{"n_layer": 14, "d_model": 160, "n_experts": 128, "experts_per_token": 8, "d_expert": 32, "d_shared_expert": 64, "activation": "clamped_swiglu", "moe_layers": [0, 1, 2, 3, 4, 5, 6, 7, 8, 9, 10, 11, 12, 13], "router_score": "softmax", "normalize_top_k": true, "routed_scale": 1.0, "balance_loss": 0.00385, "balance_bias": false, "init_std_router": 0.0248, "lr_router": 0.000732, "n_head": 2, "n_kv_head": 1, "head_dim": 64, "vocab_size": 4096, "norm": "rmsnorm", "norm_place": "pre", "norm_eps": 1e-05, "positions": "rope", "rope_base": 10000.0, "rope_fraction": 1.0, "qk_norm": true, "attn_scale": 0.125, "tie_embeddings": false, "parallel_block": false, "init": "trunc", "init_std_qkv": 0.0142, "init_std_o": 0.0, "init_std_up": 0.0142, "init_std_down": 0.0, "optimizer": "adamw", "lr": 0.0031, "beta1": 0.95, "beta2": 0.98, "weight_decay": 0.0, "lr_head": 0.0102, "grad_clip": 1.0, "warmup_steps": 357, "schedule": "wsd", "decay_fraction": 0.596, "decay_shape": "linear", "final_lr_fraction": 0.0, "batch_tokens": 65536, "seq_len": 1024, "doc_mask": true, "train_tokens": 352300000, "steps": 5376, "dataset": "wikipedia_en"}
Below are experts of layer 10 (counted from 0) of a mixture-of-experts language model. Rows are named router (the router's row for the expert), gate (a neuron's input weights, with its number), up (a neuron's input weights, with its number), down (a neuron's output weights, with its number) and show model dimensions 0-159. Each number is 500 + 25 x the weight over its row's rms, rounded and kept within 0 to 999. Numbers have three digits each.
Before each expert's rows: a language model's description of what the expert responds to; "raises" lists some tokens whose logits its average output raises strongly, later layers aside. This comes from a sample of Wikipedia text that the model never trained on.

# expert 35
Description: Mid-word stems. Word-start stems and middle pieces of common and scientific words, such as prot, med, stud, Tr-ac-heophytes, Sw-ing.
raises: "reat", "he", "ards"
router:476476501512497540507471485459533519505482502535481519521524496495554523516461513518526458459476490460568533518515468503505497483475492526488513472507524529489489489501526498481524517460510456464506514490483486478505490466470518473499510480497496550514544487550512468469455481505503504458521446495534478485541456508525502496501431511471509505499478492482500499469531503507480507473512441517528511480504519519480482489464484529505495527507513546500520487478480517512529532451490545
gate1:496499476517483501520524493507471440477461512479484487478483512432506540522513454490469482538497537519501546517517456481451510488508471486515522495497460510465499494504486510497506477519514494475509508539478476516508475496481490451520539497474501523493505525517491456506438491529500487481494515535473503508515489517505568531529486507524520517510489480499472534486498538481442485504477515501516521491487526501475482435481511455509492526528484485577514497511536487522475494465469471
up1:501489451518483519474436505545491454513484464500478520495475496525520499488499489449498481516437491476484536503496474501488519490463526440479510470494504486515492476537522576484491473472548511500480549486487535439518510508465497478490476471492488538481508493478457493503491475496500462512493549502509467512506488526497464521491471489512500531473499499503452511515494460506465488518477479526528531518486540454548471467519489497487477495513490496487523488529505504494505449492504492
down1:562497541456520500544525490466492502472508494513469469498504468513480463444512496504474504471472528503480495504506499474489503500458500506489505494437509508477522517517509551533563491502533480516509520474489490470525500496519497548491528468495525472498520440506503506518490475501504500490492511482556479497529482485543498496535481495504508459526477534503531538535496489500532492535478502500495478550507546501518536495457507495514490506511450437506495525482497478509521511564482533
gate2:551459516481465489488479473525546496520451525489516483525465509516509529474447491513473461484502533470510551507482497569531479500494538465514510479479516511482499480536472495519473503536503489504482465538502499477507498534503511455489424502484479542486484535488498522469463471500461476497486496509486506518494519519483520541497493462532526519517533470520478486515497518509496525500508468525520495506453522499487492495483502521558497522501463499500522474482481550553512493499498545
up2:514463484500495498504468483493557530535455508532522451539486516547500503490447482507492440450490518461510506510505466554488488466470570472523510486523539523496514505507496477524523489550513487514466445502468499475467490507478518445516435515487497507495513516507519498465465496488471460491503482487482506517531491497489540480488503484514528497511480501482501499502526497513477524481480459501506511482501496444490486495466525499541522535476513507500507490492478529533535495529508538
down2:505529506512527536497505496497473488525524513457520531510538542535531481497524549508477459459529468487521511475522500537463520498502479504530527478491518511563545488488497511512474494529484523511503448530505523505494478503501506508510493512453518535502479510477476491480529531492480504488490512498481508476440510488471526482468480459444478494495467495516502451526469458537493503488490528465462473457482512510486522494517532552525526516460491514499507465484542517515552527495535490
gate3:477490501528536484461488463515512491515519468542532505529524510522489489474477507533451481514495520478479554471518479525523463473476474481447481515528462493513538481471488500512504507521467484469495529508487488497547534502518496459486509509514529486511528525483533506477527510499494479497505477470548546499522459492498523458509482545497544489556492473501515467459521470484462526505458503493524492472528468476487515491489532537538524520488500486468518537450509525478527514470478519
up3:486506476523537481461494496502516474470516489530492482552500535502506490447478513549494501516495535475496566484536499539494484468431499499526510523543492509542532503461474502512480542507462476469513518517523513517501542511513515474478513513519503517488486495487542500467522508535481436504487482494531528492535489485461529508530458514497495496511497456482505476492521483508461520467464476496482514468509430486497477497471508533538484498486550464467483532480482498500519498505506502
down3:503522493511510521481498496460486492492493504479528504495482535495520504481479534468538491466531500500517504489477499470529475521506553490479511479531511469508539471542497528484529473486537489483474533455474489506504484480508563442490495480495508519458489511510486500497508502537528459521487478488542518473521495527488499535534499515497476542477502515528469476514558558496546513463559502477468466495522521503506443509508450533469508523509522512522530505552465476518500481531514488
gate4:487511506459497527509498484489515482543467499549471508493504502542472493504476496449496485502496450509502493516466444474482524480494500484547515475499468540465471511460504503509482504480559487480440523493506517453517530461506509459489538497498507500487504512553488481517467466518457541529485538542520527493495489506494503498498486511520521535518492512539491521470509462487529506488503464507506519484501506493523503440542481504510504497542483560515526477468489533502537461471485465
up4:482507504481497522553515472507487505471478528518527501468485507478487513480480480472489462493471542539520486479473493450490498498456526489521524504515528547496465520496515503473476499454495506525439457504490540446513461484520473523524505477540517547491513499558517510504437489515491552499513513456529504526500479533443533491494505532524534457489484535499481484488512480438500515471515468505486500520480525497500527481509514514501501502497526521558476529483491494495535496496497490
down4:555505497474505501532542462547523490494489497482503510477498486483461509505479495535511523482509485494504485503473496520515507530498509455496497512492485456510546461467514501513477511466537485485478517539500512497431468484545469477531447502492498485517529494470507479467526501465472528548458504544504485490498573466512472503527480541475537478470518511491515504530490508489555494499546500532486480470458552524505486516514472520475496502502485488534513512518506455506521476492488466

# expert 48
Description: Punctuation before numbers. Periods, opening parentheses, dashes and quotes in scores, statistics and lists, plus endings like ional in Professional and words such as public, ex.
raises: "c", "2", "7", "1", "com"
router:476479519490466520485501520475440519455482510460527477496461500518488519517517504531477501526530499468527503518516505466533491508522494530488523504517530513472516459512509512495505486533539467540483453486506505482515515444479535511520505509561529550513483503482540523487485496503472497540508485463469489485475508489488497476507495500520508506481499539513542479470502502487542444500512448455495542473469524503548497523518479509537515521460485477470491515498463514546487487493506563
gate2:462499484519530506486509515521487490479508511477514505536509525469450546496494490440489500472502476502467493472479490529473471504488498519510487480486487543508540488525478480533522506493465506491467493509468549508518506572518492492479529488463487506507393472518508466473485504461494494534488511485480525516522502503466496511481464514502499486498460505473504470473485536555527492493463495500494480560472486491477484514455456478504492481506529489497536475513464479481495450507499479
up2:466460475529519519494483523518466518509502513469531487505488536457509539495485480455494517465467472489491504489439488529483512465517517500536474481484507528526503492545480478485532509492484488488462479475502551522490516541521505509484519509466466515516448480512530440497496497482504483533476525483482495522505528501485515522494495521503492483496470500464521496450498552534520477495458490473534484543445488476502492514431447466482511462512506462480495481513459485504502458509511490
down2:527496508474491495482491517499463481517483505501488513498487526503547474475497495525567476501499480498498528518486506507548478444505459531508553515523532522518497524481525513489481531503498462481542523501515497472495500504553457562538496511537482516537520511485548469503511525490513526480504463489462470495479511481487519509519528491513498495472490463461500510487516503400504483490483484499499482507531540518514446477486506481504539489528479455502495453507491516527488460499532529
gate3:449530500467523507556488487478491519491497476504513486530489518517480533493504500525518519492496512526506466497458547503467548562564566528529533485507495465505483495464511444504478543515507491541521519532476447503511481534472506509481506454496478515526498479536506483549501501516483514511483499497516497494527509541502493523517517509536486450505497489522549535487497519486455515512491450523491524500513487493486481504464462515464512469521482492503519485504470449497503535479495505
up3:488555512453499491511492477491491492462478472508473475547490507541463550505495474505534522463490506550501483510467528503451519548521506523499522488525512496528445485422532477477457538494469491580528512522482486510536478524466489519507503470510448502540497465520526512545516503519488524501487506497506496494522507554507504490511515498525520458491511504506521505493518495486481507494502461508499510501516501514462488464508470531468485513494481519494482467482478502526493544464479513
down3:488519521462520479514458463503493529532465523459491488483520483529470514489519487442511466487507515505477481504492499529494516511506494492494494496522492493488488462486522487547504509526492471450516532532492512489499484511503485503458521521483447472518509473487482504490510475497554473463471490482482544520448618515513460528533540511506472533497481545474502482439491476532500491515489511480511476503528478506537488510506507492494462476469473485519477495540514470483506490497498508
gate4:516513489501506489475524538460497442530479439523530440490490471499478518489529468516552475511496500505525490496432500523519521485509505515486471527485531492563487508491514463457488484524489494530456507524519511482447503482522494497510504509461496517496507461536486519502505553471525483518482463493519497472525514491509487557480475498494520482518468495528488534503532437510489492492507529508474513485519482506489470451461511467470495499491533468515533499499505502477510508444468526
up4:505468509500506504483519500483499489527480452542530461495476478472477513462526454503526472528496499500495531474410507559527510477497505531488466523481520476555508495475537471465488489510501487541474517488505483475476513495525504499513476500445518512483497472540496510525513560488529507498480471491514471523510506480503514527490515510488564489501483464533505518508513455514486487508471529514462507472503490521479499474506536502518485503502538465486529498496496555474537533454464530
down4:469468511503467465487476465510510540512439473510506491459507523492465523505481495482535526530513476459510535476540539488507542510530523528508484496464444505519441487550471514511523520482505474490539516522506489509482528477507516513505542510505491510511475509492492466488510543494482499491527522483524491483500543505578469530525490513485537513472505495518475500535428498494511538483452473465478466498533474535490544502503490506472486522469515488503483503538484503501510500526488518
gate5:482475514490517524478471457484482541509473511487518510493498525493452544498488481496524488451485503477505545522483438480500512516473496493489507467501501541489516497534516517491526545486483505465479514502463514499487510573482524454526501519528451527502476521549542475503491473510463502455518519454483462491532479535500487467457527503542487571508491481518507504479548506502465503487472523501489488537517501452477521489479481508493483482472499514532493469507468491487485492479492465
up5:494499544512547519472489457497481535478531518479510486438494562475438546440522454491477514486509488498506486519457477494469529521481501500498495489529488545490504522527524502508533540471491511493478508529508508488506512571486503480500471493506444499478456503529514506545495461524477524477510511467494478482507488569507492502520539515515515517502484499544490483448506540474466501483476510529516503525527521489499507499492466487527532475482480503532500492494478507525471512488497527
down5:480520514505517530469516521469470517485468519409526469482523485534486482515520482504537508511466509503559494501507503467493486493506536502445527448450439508528520488499511516493475480498498468499463462505488459460477523532493554450530472502499521482495528510483488493507514514480459507466507496484452521474492527492531497503465498484531494522469485495502537478508515520493512465486530475498504514525492504488500485501499469499497483516444466467479489490541522479491503451537473483

# expert 1
Description: Word-initial capitals, opening quotes. Opening quotation marks and single capital letters starting names or sentences, such as the B of Bute, the M of Mt., and quote marks after a period.
raises: "r", "at", "s", "ra", "\n"
router:470460528484507523547511540490522511522509492488549485438469469518496520502450522443492486485486523500500517523497502475454451526517506493501480503529496482511530466507506470500482531520528505473503510519506504538484483480496529518527509522504455458520482529487480467481558480493536534506458477494492486561524493486537497458534503524506545523467485506478476478516474502481481458534487490477462478498525495504469537525517504529485487439497502494508470483529484529485516470498495463
gate2:505457483474479534459497514540478467497513553509500485494511510518477528482499550502488518514468512493497446461470475491514474508493493551536520461490522496520493552519525493530541487497523549481436526507448502512491488533534462501485494527516475501502501483492491481490482466515497526503509504499489522492537479511502516545501451515543494488499484472481507526495578509503463495488530474489486476537503461485539481451473469497484499461488488478460510457485496474495485464512494480
up2:485484521497445522482506514541485509469486507521522477505468526504467490475466523479506506513483492537526509487469497497523468476475453533526515474534496511551494478518477503487535476515511545480488555490481489510508493498510494529512517501514505489515509562493488439513468463536512535521490505464457543511513483513488510515509459496507495467506549444439539507486499496496473493510501450520511495524522479484518463470488508511487426466482497523453480466488512525497482463503472499
down2:544507450518488499541445486503528535435502526512471531552504510472509476494490467481475489518482463484469550513513527441520533507501519528479521511503508500490509483511513498504501550542496515494567521510425502513505497500509517498484504530510507470503494494513521506498512447516495509479515495490482535480538494511532511513506485510570492528488515486507519470522480499544479478505510455481470538517484506511521495457491501470503490472478491515467459539516527502486508476462549484
gate3:495467487523521468515530494496498478492473515551521537500451477462507500485526459494458506504544473510508501534515511496499529494520492495496446505488490483451500526442458495529503469455506490486520520524478488536497538464474492499488496518465500489514510530526519521509495489514459500485469496497516503546492495517514509481441516478527557502514492495522536498568524551465450509500481488515506438528482518505486503435470518481483503521513522451495478506487509522486531509516489476
up3:507478507523543481538529489535476458502475482530484518533476468446533507484521490478468521522530452515512494551523521512504542484514504505509489497513504520459506520478464444514488484453479484482538520509489498506466498482478511487487473526449521496504497473519547514523469513508494486506480468523555513507550482522526501473453518481516517480546489502476484516547515486523451500498449519515509460522471505507446500457492497468488502505505500486477481498500522530469534508527485461
down3:521503545504468474469454490494500554531526453490499468486550503494511493516503492459507496486498515504455529505469483540505513526520537505500468481487512484466519476470527515496488474482448500512513488498516544555477458511493512473534523469472515462519468478540472521515478534516472473510490520524518525462497480491553495504495510523503500551499523474465472484509549475511513532516510456477477479505494503492495563504533440509498489489480503525458535518518491522473528489514481505
gate4:489438486499502515442482515527525505520513476494521462484515490529497569508487537492496472501540526500512491497484510482522486500498511512490506476486510506487487503487534503539528544494516464560468500496526492468504508519486480513459505474498465516481493456519513524517507497511504457495503532512481483493511512521541533493493517454525513504506487528530489507541501509525455485499502449516464556504478523470514475481454476531467511510514463464541513540448477517460500473452441500
up4:451432511487488508484491499541491539536515489501532468478491480539509555503474539475483472528543570496512493507450495486568511516542467479483496480495491522515485487511530520531531529504521468501497514503492485492491522538495477527447480488525470497502493461503469499513487505505500488481492527493465459538498493524541519474502520478487521484489491520554518526523514520496490488499511487523475539488502521505515473495504511510456508504516482507511458532475488530469515457434469515
down4:531515523545519511466548498462505508525483447478475509514489506459560494497500459488514527472511457524533496493514483481541498494490497471514466520506486540500478467488491487502487526426490502476538503504486501512515530513530528503493465492489515451504518476528539477466467527497476545507523527503477472453456465486522509512534509463477470503533499492476507484470466467487494510470491483483510512433461499492538475475495478499480500550500501530482468474480507531470486486515503516
gate5:518483488508517455512490495498531468511520496478518522464522465495468507463482550531510495502510564539472502524472513469495516534542537533496520506525480460523514496514524546505441480465473502491499505494500503522488530503523477489486491513532494481486501505518449463517467456534510475458478536486490487494490506546501485486476504521522479532488470500499492450473533548483467536528461466490522507461503480509514477470487505508517455445502506491498496496489544532538447498493522479
up5:493499463522504482514508487501524494537505514514496506473545468504482479473481513523521482495482563524464494492488517481496519533563508516500541495512512443518530493486473532474467468472485483536473500536482522513503520526527478483478475527523510482504541480531448493516484474525499473460480531466504484510477520539495495476487500517497497528481484510524491472443566534499483502527465484495500507445479481508515470480466520529504473462527495496519522531492557499520456491487559509
down5:522530516501554493502500508532542531542524507496495480505502470502514499443525509527501494531477471504499498490485466502522463472483481497505471486508487477499500485504497517512491501549496505568469545501514507527508511488500535481535499476503496434480520485501517526505437506504477474464446467496510493524524487532441529521500486478497483480509482483521558504479494488484514478476500497479471525500492519501515565480451555512500518497515539513536492530498511527496508553509571488

# expert 7
Description: Surname-initial capitals. First capital or piece of a surname or place name after a first name, often in tables, such as Hayward, Cash and Henderson.
raises: "av", "ly", "."
router:493532508470507536497476544502469496510528531541536533483514487500504485498518534459501495453516468449470477509509480464497473504517515470481476496483455542483460474500458526455504468525485504517472480451495505489492513539525511503493486466465518463525448492524478497472511488491505525544476523520504529482522499469506462466477466530463464544480504531514526468467484481521496516513500509482518523453463492488469516530502515481493501529491565533502513467518481480477476489492486524
gate1:506423512488525523475431550495523466459501523473501507475487473517521475493499469506481496514490521540475494453479514486511502463453511477505485525513489521509484508486494491481466533470486525481521517512488480480470553502441507418500500483484491514464510529520488475495489520496510488524490541509519478491509523510537507512534493545509499521514510489485504483505468529460467502491544462485526525511452467471512537510506456496481523463457513504515486498528486507459519488522470495
up1:533442522460506527484446543487541485468522545493500497488465485528508482528512490503471460522489546497486474484543537464526546512461480477500484501487482516503476512538482499467471535495510512479486546525472539486476518503450499432508518494505510512478532477507508455498480500504516474519496534518497496487503508523515506517548480545493488509513516492486524481501473506511475492477518479504519505524464443484476525515507465490507556486467514518531501485538467482452526487464509496
down1:489515536489512555499448524477496500481506484504534500511505475509553482482458423493460525531484503524518513467493515531481476540532525480488524473495513515497465485516497512475499485505530515468502487468516456529480547522530555486476483492485500436496475470503522493504483532543476486497476448515493484513496499432496477449527479512466532521457492493520477481463465521497460480484494503535489499485476483468499500554461500523515481478491497475484499476478491504495511501514487500
gate2:511502461474546511506537494509547518491455538528496505452492454497489467499509545475508501484516492525538522489497510501469515460511520494527507499448520529514457474465469469499493460464494458514504503487488450458448510508523513500436452504506524471509462493497491490510483527458501517497463535521525504509492528513484530489490494505541521517526527495504496450480527524512489518491482502488504453514506478494484475495438532470511514471467492483538484504512478514463458471484471510
up2:527525499552510528493510530506457502474460518490454509474503501512458474489510539432480472476440527475478462463555514468498498502463508470535474526491514497471466488451484529466510511521496499516537525478488515506459450523507505498506493519504538500513509501521478516485510491501496525498473491458497484470476546510499470477466499503498559493530536480523514503495506470495498484492501527495530527434518486488516491490500519495497550526488523499542471487532470483491528495453472511
down2:497488489481505509460504532490502505522491495451468509462500479509507489517540532492513467516522507527509508498531474459510524484500509509498534466499503539466480502459488469457498503484512464548524489520502508483506502516513529535447510472492539491505459512517506509479457479525573470579482504503553528449491494487495471470499526548507477507504503465490539500476517497543502502473532542507520520522516493460532492511455482528529484488482550489473493483490491531497477497519462531
gate3:544481520469487485496485495469515460522436490493531469473507527551487530517453433471480484480520510538473491518508508499524499503496497544505503497510481487505521506503533495508499464502498531444460537507504489465489526467502459491478459491477522528515454484509522541507513475523521512525474521534498509497492483520484500487511480492492550481500462507528500522514487497518474512517502476487508516523487499426501495458461454491477519543517498524512518487522481533456470540491449462
up3:482484531516507484472491472483483463559460504509533486447514498570494506497511440447512478465483510473477493507502491484490481521464482544461496514486430494480551512497504479510503466501455502503517511530506481453516517528522490511484472532491503511535454515528498517481500458536488503514466520502501542511520478506491504524500487488487526488468489499528499479511488460509501490484495511510509506461478477394487498467511493491474512485504505510484473506529482505476478491467463469
down3:488478499508467485536522490510476475445501473506476504469490497554511493504486497510545531480520498515509473518479519561552564469530546543479500484481526459505516525523500460524465492490468518486492502494495531506503477504483516539470520542496489500495531485504529529488480544510497519508517510530509487479466538477498512504528499471445509449479548535485513500494519453467489517489505486520482513467504475524513535521535448501472515541473476481488498463495524487513485480535542496
gate4:507495506469492548496503488504551516518470500513505515528526478488490509491516479471497513495487479485506491507482496503487520488521510523497509471485495511535525485489481510540533572492497514501458475517486503544505468510533465482499536492520497508488532502527497524533495508532489484509547509477496551549540485538493500517491532504476495506544505463501482480541422480447517461500559497515487495479514547487487505507565471504479513541514505509477524453451470501524470461506537528
up4:484491511457511519519541540503518515481471542519551505486531499479471482498495538487496483490484507489486470479487525502494504499533508542533528460532499517544502504495515484533524511490471467472458500515483505522467461516569433484493493504517532550503463468544484529505467494485507477544529489521485529483491481538483509468499485523499489504524512481477481492533493469450482478485497494491503526457486528477490520514539459482488496555475520538513511485464479501519482477473549526
down4:544513514466539490518464489484510457506500450484511501514555487529447533494518530518460493510506499448513458522524478481484491518507508495472477497473533478486480510464458509484499522491513531518522510491497517478522521500486475486534519484501519490482529520490501464514563482472518552505504476514544504547508455493516497542515447533527500467449518527479499527538487503504498517442482503507534466510522534484479473489485478514492491516516481495544480544520482556519507518479501509

# expert 24
Description: Mid-word lowercase fragments. Lowercase pieces inside common English words after the first syllable, such as av in endeavour, um in Triumphator, on in cyclonic.
raises: "ets", "ag", "eg", "ed", "es", "et"
router:551533445506469502520535483469520465503510511541491497474516452516511465509482489469492496526478521511482487525514529500496493500490510493474549509501518538499496486534525514526520492527476475489518523494478513516520525480465530504518486489526487474486511478523478538547490455524519458517500526517503450484501508491525493489527556480487513440550474491470521509465508479479487531496463479460533523529500467484466495490500446436552520514498497497500546488530493506548521521485507494
gate2:527512519508517500478499497521471529575488521495482521505506543529475519481546456508475484500517466515466496483486488540468478498520493526507508500542502506489505506551495481499461455476556538513490539551525505478509523461510496446482493492477477532496504491498515488482479511487537501519518540515502458509465536537493514505491523540532504510499528490497494486489473523462491518505479476491468474499532460491505522464459482567466471456493500514480488483469523523481508561503475522
up2:528540482472486537509498508512519496536511514490455485502512550561493469479505504502440494510496467518476471479507527528450480481528525526511508489513545500501534528558528510535477498472515533487476543557491522517495499477534508462514502513509451491463493466547499478518438497493547498524525523503482439481484509518490525533497532509511506521496514491516522529485485488459473529485485446523513487538506483492484511482462476494466506480503518499498491504511496484500464548514489514
down2:462506501468503484485455514502483491505474526510513465494475494482451467543517506510465460499494476500521516513474525538508501498503496507508513517489440520502493487565511502516508508453499480528520534496516506459498479472534525515517514497514457480486483469546498524524468514501505502509457517496560448491511503513478494470494534511545462490466518463523486506456539497453529483475500471506532524475515491492483523492456495531488517497483563521481506464484540457516543510449504495
gate3:510502487499466456544512517480454455478521515529510528496485512488497462513520520474488508539507512477489528457480489489492532492522511528465537508515515529474529504532485503525506452467539550465510507468503495483506488501480487532478474470526533501481481522503509493538468471476508505503464535524506448498450486497555520512504510555493463518521506482461529500510505505557519516494482464489506481562521498498509435467494473485575530497502499507507502484477492499477489494470494513
up3:487512458507515470527505475518477504475499532517535495479520535508462490473503498521481486489521503475470503477499542459428490464486510508493529507516488516540493534553509516566524484486510512471517492511518475481506493483496478496463447466456525494525449496512505517501477453489505472539494507540518459500499473498523498544512488535479500501501478491484500501477506473554495523470467473449495532531520493501482469494485474472529515469501470502528508520516456467499538510486554458
down3:520483546451510554487513485525472511500493499508505468531475516499519491475519485456501524479536546489519505505531481482491508491506526500483494482468485522511531509432462473493502514492490531536533507538457507491468490532461494503507527504466488463502503493523483538469487469484530492520469453504538519482441503486489533534492507458480557496484499480495528511465515465476499496480519516523460553493507509514455488495500416505482485485532470470519487480504525482519519482510481489
gate4:524472457463530483507552450480527515476493502486502520508497528490501491494497527521492509500490528522492482502513497505576501472532473530532545543538521487478455534520525532524523528524489493510489486506521495525512483503487522504480496478467470467491495509492483477534541482489458492505494553513476499468470504518502497448488542476507471489480517491524466525512554499457529478490482513463506547517493486507532499481541472487533478520515521484479458524511455453526525489506453477
up4:515510503477476499506489489466471492505495494490508494543501506528484466482500506483460517498582508555502459482491545541515492470499505485491494543525493459486533508513485476506480541495483523530501528542526465544491505527477476454477509537470493487473556525491528490481519523470500498488503550492479527510475538496531518559510499530513456503483474504485469467520476509500461477487492524545539506483505523500509484526485534555475476437509494460494519489487515510519515522509510473
down4:489470477488446480484527473516466451487557495518485502514543498518506503476479480495521488506499520475557505507510516508437503444483474532481456496477483453492517447471462542511470508500523517515494466503520501487510496533519474465500504509474494494488534495536503507489493495486522509509497505472526501501515536478535511562518485534503472506462483519523515454507509460489500474525507504524536531492486535529492476516494489517487496482524524469456505448498464528520507481566529464
gate5:470506501536487519539482511475506533517492508488457518472586512517498499491495511487484516477452543475493515498485499504483483504491529464462484508453539502509548511530522488523513484494482479500442508536516493468533546518500478491479509468495500515507537488488510461515528517489493450511540450489506530547526481532471524498508513509525546462491444496498502474520514464519466528511460471487513471473510506516484457479517517536489465506485502456515524472484535522498501505510523540
up5:486489521508466498542516543504544511516480527522478507493558503496488506506467455539492505527518497527518487508486471494513517471538537493489499456529461517486525472515475498505497554479509537449480511488464505450526563480529501500481469503523503475490494512565532479524509510536513478515484482471531516493509503493485525479507475499516482459485501501542505465546514503491446514470477499465499497498517445463527463488526517499517486474493544553501456486485463504492534493504500503
down5:489535505558470485497503506511501457502515515490513517496471484482540500542549530492535503529513506484505489493525448471508494474506490444486523483510498495503541529483498472518510525518466503493530497495475485497517505501468468494496512510498536481481498489483501542479531510558451473492474521469490467515541508569489513521508513476502479515523568531527527499462490515496471508558494469491464471496500495491524537452498504536488586505480507494506510511518504481510513448471481493

# expert 41
Description: Possessives, name pieces. Possessive determiners and sentence openers (their, His, Her, There, According), plus second pieces of capitalized names like G-est-apo.
raises: "ony", "it", "int"
router:503517473473513496534484507493468531529507538489461526514531522500494517488482545516493519496520481470493521509500466472481438519474454483498479472484506532512508495463500488524520525513469481521504474469526496482536485527535491526511488541504486485552484481502477482458443478481476554500543498535510537516536498455507524475490511454476485521463481524539534503497528456489522562456476503470506481492513526521502547501543501511487525499506509536482479475545512501506467488481511486
gate1:549469454570532509516501492457475474515506512507465527489482495487481525488541523447460556511527504483526489491525517479511496487506502507458466473540486541505499518508541540523491503501467520475503459495500504553471493470482455472495459533513460514513498492469469516505463463521540509516498484523468535506523506493500541494511493504492517479523506469504514508489485490488500499484484516528542503470469488478466470492485490474493450464471491532471482481499527531508478546465527474
up1:542485483494538508512506483428499480531506541509482549509487503509476518485554507436439495513533506486520466495535503522501501480533521470479449478480443533534477534504521504526517520507495479494480464522500506545491476522543471448500462542491478496514475473498494506498454468507517505500470500512469544526560508511497547519515479505488557511516510517504504515484498497502494489463518513521500502458489473492463489481522492468467518495508504514508508476512467493492473519502521466
down1:484494499517526531541493525471478511527541492502556478487498533515490542505579493453529482525530511458518529517523514513515499451465484501481466448518532470561517493462505512500543500511513515497527476518501509477506492500472505488511525452479491518481503512512463464492505491518522484495476489476531470519504459496471525461526493483488518514480538517499529492494525499500476520478499502489454503494525479508484506493506484474490510430505508524508460514532465530517536439499527546
gate2:525536519508542553466512505524447479500550492521484542482518469518490536459479497545537468491511517526504483417541491475442506495516488487535496483551504517531514505534528508512529473531446513549478493508491520480520489527480512484484488499466458502485467507520464503509526503516459487527483493495469540478552543516538481500505487510508495518518508492531460486511495534492463519493521484509527528478513497502526479486509493476512530489498500501513481506533482480461493517516472516
up2:518539483502499535499513559523453477513490505551495513481524527507480500462457530537467451483515523520461502471508494495449516520479466469508499537497502522513457505530502529528526485541496497524533527486477510494569485518488491536502496472513494506496501519535456501514476466521470519510443481483509537512518510515512471504460489479501520495476514468523510484517493471513473518530514505508499513501545505492478465500544469467562536491495495523495491486543478450504503466489502542
down2:509480515515498490504552513463493495522550503533438510500495491466497534489487481520531503511519502505541473485471517461463531482537504530489549477539529537480518475492519534485503456493508584515469497466530492490497519473551492532502512489496542469507494536514502503545472536489476512525467480508475514482519508461481536517498564477535521528476472512475500494523505541472527471514475471508510543485485479533508523468480503494483511516510521516495497486482479512473484546492502495
gate3:501477520467534490542525510518528509501478484532511537518513526484489515508493553535463482490458512514465523492456504485541518506545523483528505487468508503485480510459446503515528517498506527509494499494545487506509498501472519493476512533476504504528484476528472509578487491486470502527520496515503460539527486486513540523517473426496517502505462504515516498532488489545471526426483488505470449491543501514490438498497486501478490511478502473474496506480520501511461538472520511
up3:513473485510502518535522501528533515488466506481529520465525508512528481546485494499508477466475477545465460463485479447480491533502568538484502472497543506429491524474499462532507496462518504487498507521538507489504483493517518500483481513497557496536474485470507505491482492470484497493495513560487496534495473492446526533476480519517533512506451500493516475508525480513527468509470499509511505506493503439549462497496485531504525546486511497529494505474518499517482493444473473
down3:481521506497488536525494527509503463469549530521506498503529496497499482506518488500536521523460494527465500510533506462489515490525491488481486512557498511491493526471520513481500500458458501519539501513508512516480454470516511551479486513474483484464517521489530509529482532470494505484525487508500489461518469485538479527487517470484529444500508485516467511483517529500529490483521522454542547540537424535479553562509517494514456489457527508532495531504474510500474506469490482
gate4:561538501525520487459501484542489473511471504571512545478502526534503484429494503495495480497522519553513533464518481495527507464459454478477500542448507527471514504494484486518497501529495556497478484466515489496500496543552520522461466484476503469522437501516496512489484478514496519504475479521480496532501516541495497497509496517503481515470461452540494493497498502510523518459493495479492510547514502521511523512494476508517489530492503481474487552496486474469472503475498474
up4:507541458497533479471533502459501465518468466479520535521488533539474545481478515513472492472561492484489503503463471495470549468500508480486479553498491492456504465511478476551494487512484533514496498488473497571506505496488547471476476539500503482511464521547490522529466539445493519481492526488481501522468532501497525482516472515504476484475506479529529505519509534494464525530490479500512460491455498470479532508463482455532503511501468497509517490503487490495476496498470503
down4:508555495521515504551478513463498488510501504483494508502476500499498479457525498510438476509493534514522459534463504491511513497495481531462474492481492513502478493473514472490502499500524479492501480504472430515499486531536467527478498513545469516521487528484447494496498527494506485509499486501479482541529486539474491483465505473551505473434542497482469520511485424521511538499505482450477516476519518490489535444498455507519512508471500490485506519545512526507468451513507525